Weights of a small mixture-of-experts language model, trained from scratch on English Wikipedia: 13 layers, 352M tokens.
Below are experts of layer 3 (counted from 0) of a mixture-of-experts language model. Rows are named router (the router's row for the expert), up (a neuron's input weights, with its number) and show model dimensions 336-383. Each number is 128 + 32 x the weight over its row's rms, rounded and kept within 0 to 255. Numbers have three digits each.
Before each expert's rows: "comes after" lists some tokens at least twice as common just before its tokens as in all text. This comes from a sample of Wikipedia text that the model never trained on. Tokens count by the router's weight.

# expert 3
comes after: "\n", "-", " B", "|", " (", " S"
router:150108165109155154094135164097142121094173159177073117111114159057178082153114175129128134146103085148134135128147167076129138117121180169132109
up0:143134133091124084137134153138176150094107193140085102123116164152110118125133123080121118170136168108156048135105116098108097153174148098103190
up1:147146187107194147114176133156158135091133132077107211111130127156131121097135111114147101133139085135148123129160099112100160122150111106171161
up2:162128142117140091153177148131138131160173184153146083143114114095129148148178094175090155140118082123107116091135173178071115105125158169101145
up3:142137239097092098085163113156118182062112113110123085102143171151155132171161100105159152191123133055128127107121099066119149057099090116167153
up4:158148116146132130149057099149156170135176098179119090154113111165116115094084101143075153072121168103129134147206153104093121145151100090132126
up5:149176104138161142099152175157077127208185128114154134150093161101109143131153123135141150124094129164133135129122078179121037109134122117126076
up6:172141149100094113163146100113112175185137120101124095087126185112161128107114152170114123056108118194098118156178113128144120117153127141116205
up7:119150106124175133120110159153137139145117172148126078113141109147141083137170147095108111170136103060118132129156119092110121102161110127112079
up8:180083152146169160090179092138082172174156095131106114144106090191156171144101101085140094134110142169144160100151137112108106157193128147117138
up9:107145255139077081117178144101108131134162100122087073129118127060138166151125171127131139138102142136166167122150113053153154070088131130154120
up10:155089151169177116149088120145101117171141133128120086142169108109063156097088074112113131115060104162134137154147155103098147137115112189166154
up11:091132133102092068106113104065151123156134083188113102133133108112136110132097164112127160022118127095123132158162171138117141104110104108149094
up12:142180109128147080118136217097170154188121083138101084147114157056163131137164097087100133115157114160118193094115171056151061144078115096149158
up13:099099136141123102137045137104066129042056117111149191124122157093166106177109155124186125091156127121145137121157090115101175139092164132210177
up14:147142118161073121120156149140165113100148116141167130138034162047145119155141125164085135111127109160117139197135188162072162053036094134153073
up15:170108107106107164115158136112144158126122101153074174086110162073139141108138100156160176151124145045143100220079147052084088114146133145143163
up16:085149076109179148107158159211146093182099202100164144125090124149126117122153152202104112106147128084164114110125115100127154097185151103127109
up17:074164140121100137141142175098145085099157141106187151113094132063107098077103109067135125150126115098097127116139174114127077089127128137144116
up18:176125131126134153081148130071139088151187125195170117144152124135136095104104064155070121138132107123133133104148193074098130112113127142125145
up19:122118142135090113129115123115147049204136185082067073121074140133093141101140072132178114118123129162134154113120098187131139146147087133098089
up20:133097126124123087083119177093131093104180125121133117143134159105143134139099134129184144163116072082147156129097174098163192186080110143098156
up21:158147122141077086163105179119150161095197102154110108128107105109130135126084170174124132085130111171149116160149197122040230114136104163136164
up22:109098115159180148124109105124141136144089120188154101168116107123173127163106148141165141204154108121116132136120147160157142162110098170077031
up23:123174092186206177115163119138141089130201118141118116152103115147114140108155142085157122071142127186156131099211162094135138144145125164148109

# expert 7
comes after: "\n", "==", "===", " ==", " =", " ==="
router:142153176194124155080087091176100098196104156065108142109105160127138147114139095176118136084073128097161152169169182112124173136183175163125141
up0:089163088149123148098114147131172115154181212117081091098116151071169175117123117115083162111161126208113122144144141134141089133119117157149156
up1:123102116203119139111157160106115097127147108119115156146118113071114068150157154147125162085147160158149173161197153121140108082155106180111074
up2:108105131157158162172103079095123044142132148085159072100035122117072140087141095124111109159197124039106151142114166073139131139200158125129038
up3:169193133122068190126121168075107136116109172129125156094129180101133082121096082135128109143119129119176130185172140094154090102171187122109152
up4:144103095170126178126096155164127101117140148137154085059091177157129127106147138142124104133102149121163129137133143123133173097103096144128085
up5:111104122069112078086109103105163095095101114132126149096116139129129101153119106098125103157163130157098070164199145108118098131111211130107155
up6:177086124152096102058108093086042102149170108143124081169123139110169138147077181138109132161125154092110153148111153163085114142135114149136110
up7:109154157133175104120098094166169085126103133110116162104120125125129149130191121057073146175119168103162165157146149113141182098092156112140066
up8:105140172130090055152100117181111147089050128120154236136143144177115072138073088116074143125173079091142152139157124122138060114149149116106159
up9:239129108189094135121046149097168131120121155139111137164105114110094163133114144136108167120131123100093130131172190165121112111167137155097174
up10:156168064077198117064155078096026111175167197130083149157082085099128169180137115092097177110123130130105168109163213096115112101117079092143095
up11:160179122137119127146088120124121090167094107078127070042145156076103139119124164112132129166127107130168132153161150076152162135108141159135100
up12:160117077135153112045176125028154110082138149153115124112121122093178134129145166152084177110157129096115141123131095146139122119127085123139120
up13:117106142130116129139165038071151141152134144156147164083135078148080114131088143122149156202088090121174142143183156121085144129116079088161105
up14:173168152147139179130103194109172152148180150124107128122155174162124186123112121136106125157114092183150159076211197118116120107088117162128128
up15:102138148137114078127052118076143116072131093151122104128113109070105165113101154111096117146096149133154183120148123111113123156102110159096159
up16:165126125133137164133079160106092119115171121141162073141100169086185216151111123116124135120095174154106080139118135136105145087205091125122134
up17:085140121182116093133100089044134047214133102158151146118117120089114171200118120110119123092151110158126098143068110172080070131117153172156083
up18:189104147131160128110086120112109140114180080121021160078110142071149097119093150116141107105118136152201143125165131128114139119174130123082084
up19:125155127097158093088103090164109092170170203095158131089101143105086123103170151152133094097163124108163156148169194179093171117121151140136167
up20:153161168140139041055088105137119160117111180020111097100146124028151183126129117136119111131148155145111053119052123137128080118161140156086125
up21:100140145114110191145161134109129096147098104105049160172154070142119092136169099145115142141097155153131155112124195131109083095069135115129170
up22:128119150105171137090145078135137050100068080137148107192115147107040105125078069117127146153087090086146122130161158138135104097147135128125097
up23:129090123161144086125138090139110084135176149154170076133091141119088139132103157105121132038081135171113181178187168163162138104137102154096174

# expert 13
comes after: "\n", " G", " H", ".", " ", ")"
router:137121087146149141085115096199100113170108125156138100173148130097104086160139114076105138090148111111131086157155156174152104183102165116181097
up0:121173110134166145090134170145086115127105120132125110148141149092127144137147096126149122102150136066122122127161123151188116150088154158122150
up1:155129227181149048102129048130099149141089143198122226128116130074155132124131127153139097067112123103189158111118119100116092138163134121076104
up2:149129110132119109109102113152095155132204140187155096184116167142155105111102085127088147158136132121103123162098165141103115176146146129077101
up3:242162148118168147033141151089172153104118105102139100139080119086135162148208130091107158112142140153093154189203124117128098080119196130162134
up4:119098122133175104103158082148109147089111053180144129116071149112096108134127128102085122131144143208161100113129175150134127102114131143117132
up5:158128132105091097118072149170116119145130178127099085175096149161151182096153203142098119149118141142102121146149073074162085149067113136078153
up6:115132125119218104143150151159141136137114143206141114097130174156127134142140110163132142134161095103163083130102131115096149146155112088126139
up7:104071111113127137157140130136149087187098126119144102174099116181113123140117094143131113158145126121106139160146134121101181119143104117150111
up8:071075071155122114151081173117135123134157102184138122064150120137101114164133149189143151146092141170093078121128178088103114079190146103179098
up9:129195123120127186154082174142097073106138099143108117121117148111134104134129166167104135141119139174114134114150108061149107109167131111134184
up10:085094135151205075132122137128156111150098063107128059100120165104129114103124110094158108009121133199132104080151100116179112065118144096115120
up11:103140121093188192112083134119147139143086120120099159139100132098140092148110146115165100182111089058120138101126120159129163175191104211126107
up12:103102126171164116154117135157162138185153114131104118148085137151125128118090160104112129129152143133133123174117206138116143113126095064107177
up13:143140104196154128123203103129172081142121047104162135113133111174119142126083107134112083078181122140133165119148185114070090140127113110130132
up14:087175130140150141157037126096124082156157139102131138128148162134094115123104125138152191117102158109117179113094222151146126066129088158193075
up15:160079142109112110136179236119095143142095156149111078141089169121060138157132064068080103071122143169107097131075080170129153172168121095124116
up16:080144126172096086154081158072180146108102118117155106157063107192111129118161070238142182148123139160149134179206178242144116120124145151081148
up17:094143150157131078114083139089156088122101102081099152129104081095162151118149173153166135147110125148150106153101117208102173158120141132100117
up18:197154138129170096150044145080112078089086137120157170126126217098134073164074129114119155165164149125137153229102172151133071184039126140091146
up19:108104110140095113143120158123093112090140171131152130166092165106104135116135100059156118121153123112180067120164119143083123180110098100125152
up20:118141107148099148172127151145184114144084125180146065119185089155085142117121093067153113149139116057120077168166115129123193150150135174107103
up21:086108129173067156140050100129119163130107150209172086156129126138117115071109114136116121132169145160120114097114132161144098133170128165133175
up22:142094163105155111154121094183175184139105128103137159142084126138067127147144108145102191096047123192148096151081084159134173104105186119059181
up23:131161135127113124117075124083101107057141218157175097178105108149134120226093132112188133144085164089111097130152113089140168095144187117091109

# expert 4
comes after: " the", " of", " The", " in", " for", " on"
router:114129141171155163123112170109143106136155163136120145092178200108156088133174129154099119154152119116174051133148146117127119186128108136132186
up0:150114066145100114143138130090125083153175193128133103151146086153134143159121131123103117135144114137119187095104112170118119158157088123158124
up1:104127125115157093114122158126145069115139124182109084138149145150111070106131154154142116176128117082142119096155146061123133069133138124227098
up2:183136101202122122147123159162075140096128112123137156104145109125157113145134147162171109032162106089133171132099106122131101119104092152122130
up3:113092158144156171158034124064082092201097130171158123095133140145163147138127046174166135117106118108136104148138141115104126134179156164186159
up4:076112094150145174135144163133131158122207131117156133167133159096140099142179194018088095113133108123104049080138111105120134166129083156074153
up5:101165127184152125139066209100127106159167126118170145124096171099143121154148168151110140114157146137131151111179173186090173104112143182159124
up6:109153159094163150118166166109106161106137082052160181197158167119092195128138076166134086131123117059198096110132108157201124151156180166133163
up7:070137137115182111093176146127119118154126148081130149136133158135162106127183073058069126116130154171159104106154127206136127129146144168183200
up8:131139105089199153085122162125165125066186128121135120161114123087150130159125126126168155127136140179150086157145129151086125157151168184151130
up9:107120106136159153168080090165120115129147087206120115057106114038124158114140113120208108230123133074155217135114193136106156139178114173154174
up10:103242175111129152132093037104149096074125116224123074017143131108150091133138147171078107144165125090109133137138173153108137152166107101161062
up11:082096079156182203129105099128161099129166158136110129126118129158117112105155182101160084123120116044200042103096143161111082156239095088137118
up12:108191105180162115130175122064094128135121118209118094119172128137081145141089109136094130167163124089154123119113169122144084107092123106132059
up13:111150149095120125087177154158142129151171164084129199145132181098131135111134080150111154094148139124133117121174146160094123092092130064127147
up14:120160153132172140157160140121148147110119083118116142174120090137077156148157139152135128147159121147142120111072064147117183131193131135160070
up15:155195104095134091154125164125154075127176141070102163154125122098168125146162124119107100232114118102190100117136129131109126093116122116172174
up16:161114109115089163122094120189103103182225128110141114100148137150088124110144108077116093189138123152129061110149081145132189168143126141117086
up17:133146154185074119157079105166137171147144109102140143121128144180159105131096138115159135109130129132118123135145178199085178098124143154121108
up18:111107129134126100098106141198143018149160158142118103198103069154138122139141061163147112075123138117132098121159137097165157127132128125106126
up19:118117118138205082089061122082198149137154125106113127157173119153088105103170139121085112084108157117145100064048111129132161093107094158102162
up20:122125062131110136179099107170166136149137113145150188073102138161160133175197133107162106075138137087135148180125138161142151133159138136176154
up21:100117111107163153144112171116145110139151183126114131134135151167119142141180126148110152072158113211114102135110157094144180177170144111037118
up22:135109114152069104158125132049057145145150112143156107105128153129071192180234098164136128161114137164144058139130126110135173188103144145218135
up23:133125157123081136164067100255145184106114152078108120143129122177142083144166068136120147112076125084133108158115119075163127165079122166120143

# expert 11
comes after: " |", " N", " M", " S", " K", " V"
router:171090097149134117114160149103057144131154164189088170057150131121115127182130110084120103163129042096115126076117156130114135172144141106110090
up0:146093155188190069092175183206054126191096117108158121157170110117079088120117107184137116153122120172123108116156125059146102116124130162201138
up1:070100148158178136125095143116092189130129128107133148114112165169068136133068106164160124221128078097104097128120154139092168135140140165144164
up2:111116139155127113118081100070071163155095141130121192122146174141141187123109094071146120144125109130131087153145142105132103124166096185118171
up3:050145089126098135081134057125123144069206119139135146040108084130158087156128153198129137094134129119126193157136122137115113096149187123111150
up4:092149163162080118166120150130135149096135239099130081106121160114168128124108153146142117084112120170121155139143187134101087185129171079127166
up5:110068101126099153125138119129095176166139145138116124117096142168127111104084142045148098094107099101123080138133134133113096164158104101155092
up6:098130090089131111100101181115133136159110062141128149093137076077195120135139113118100141188116159084126108144079168111105084166134078131171110
up7:136143106108176152128145102117155156084188134140094098137156083132138103169115080089101132117124144140123063158114155188097134102159153154159103
up8:178109105091165091140115167109096108092072103132121101095136146165121171106135122125151115171108114097126093174090116127131136097140175152144176
up9:098135171104162162108117162160073109173108122119123115138079116086161174093171114184118110099096080122115130140142150107163158115137103078084115
up10:146169134149148084066165153117125143094137107102160123145108124119144092153136135063101062179095085115091142113144201124113116102156096149144144
up11:104137150145103132147121122156131166093168136157145183099140134152106177118095162076149123130118155113175098200166146210146111149128113139147173
up12:125149112196154130089144109167100077142167145139110176127139172086087112186118144109099090139109107153156109099176156124059083115079126135119127
up13:169116099149181100137112126121144169135139137106110079118149125155165152162143083101121096156105170122184102111088080150118191033153123128091079
up14:155178128118205162115124121141184183137158137122180138063068085172138153112092093120153147081143129080173104100127151116129139082138145146123115
up15:075158133153120155121163153170091088095197117130133215172133077146125120101145166080145151036131099045118155102121128143171099129121164102138067
up16:152126123085117250143118163080096130144143158101112124108157132085139079112114192098159119177090152144172089122143126040132133159090134131151086
up17:110125203090204150136129083189076162116135105093124181098103119098081110116122074111138122044121157119139066108101121097048149117102171118136093
up18:095110134108159160141179097171150057128148177129129105093116184087143149127126132143132106103099068134156149109182103155119132153141128116194110
up19:128053111160094107139078146138045100095098128149126138149079121115149116144147166066146111102121119122178098196118121084135146154062105143164199
up20:122107101120136115099065125103148111186122143165085132119140178106147156128084146161170149169155129101144119189146092119082131155119098117121080
up21:088082145124045170132142153145084133119109114149157095145182106094163137143086176156060143174097146155117117169128132171101120135151093151165075
up22:133188158073132126121155158100107168127093111164065086098156103125107120135138165027098118146096109091123108120103152205126142112038123148176094
up23:125152108104078172097143203103145163163118110083149142120143111102077126132159097109122100191138100150108158083098119098092076131119088175164102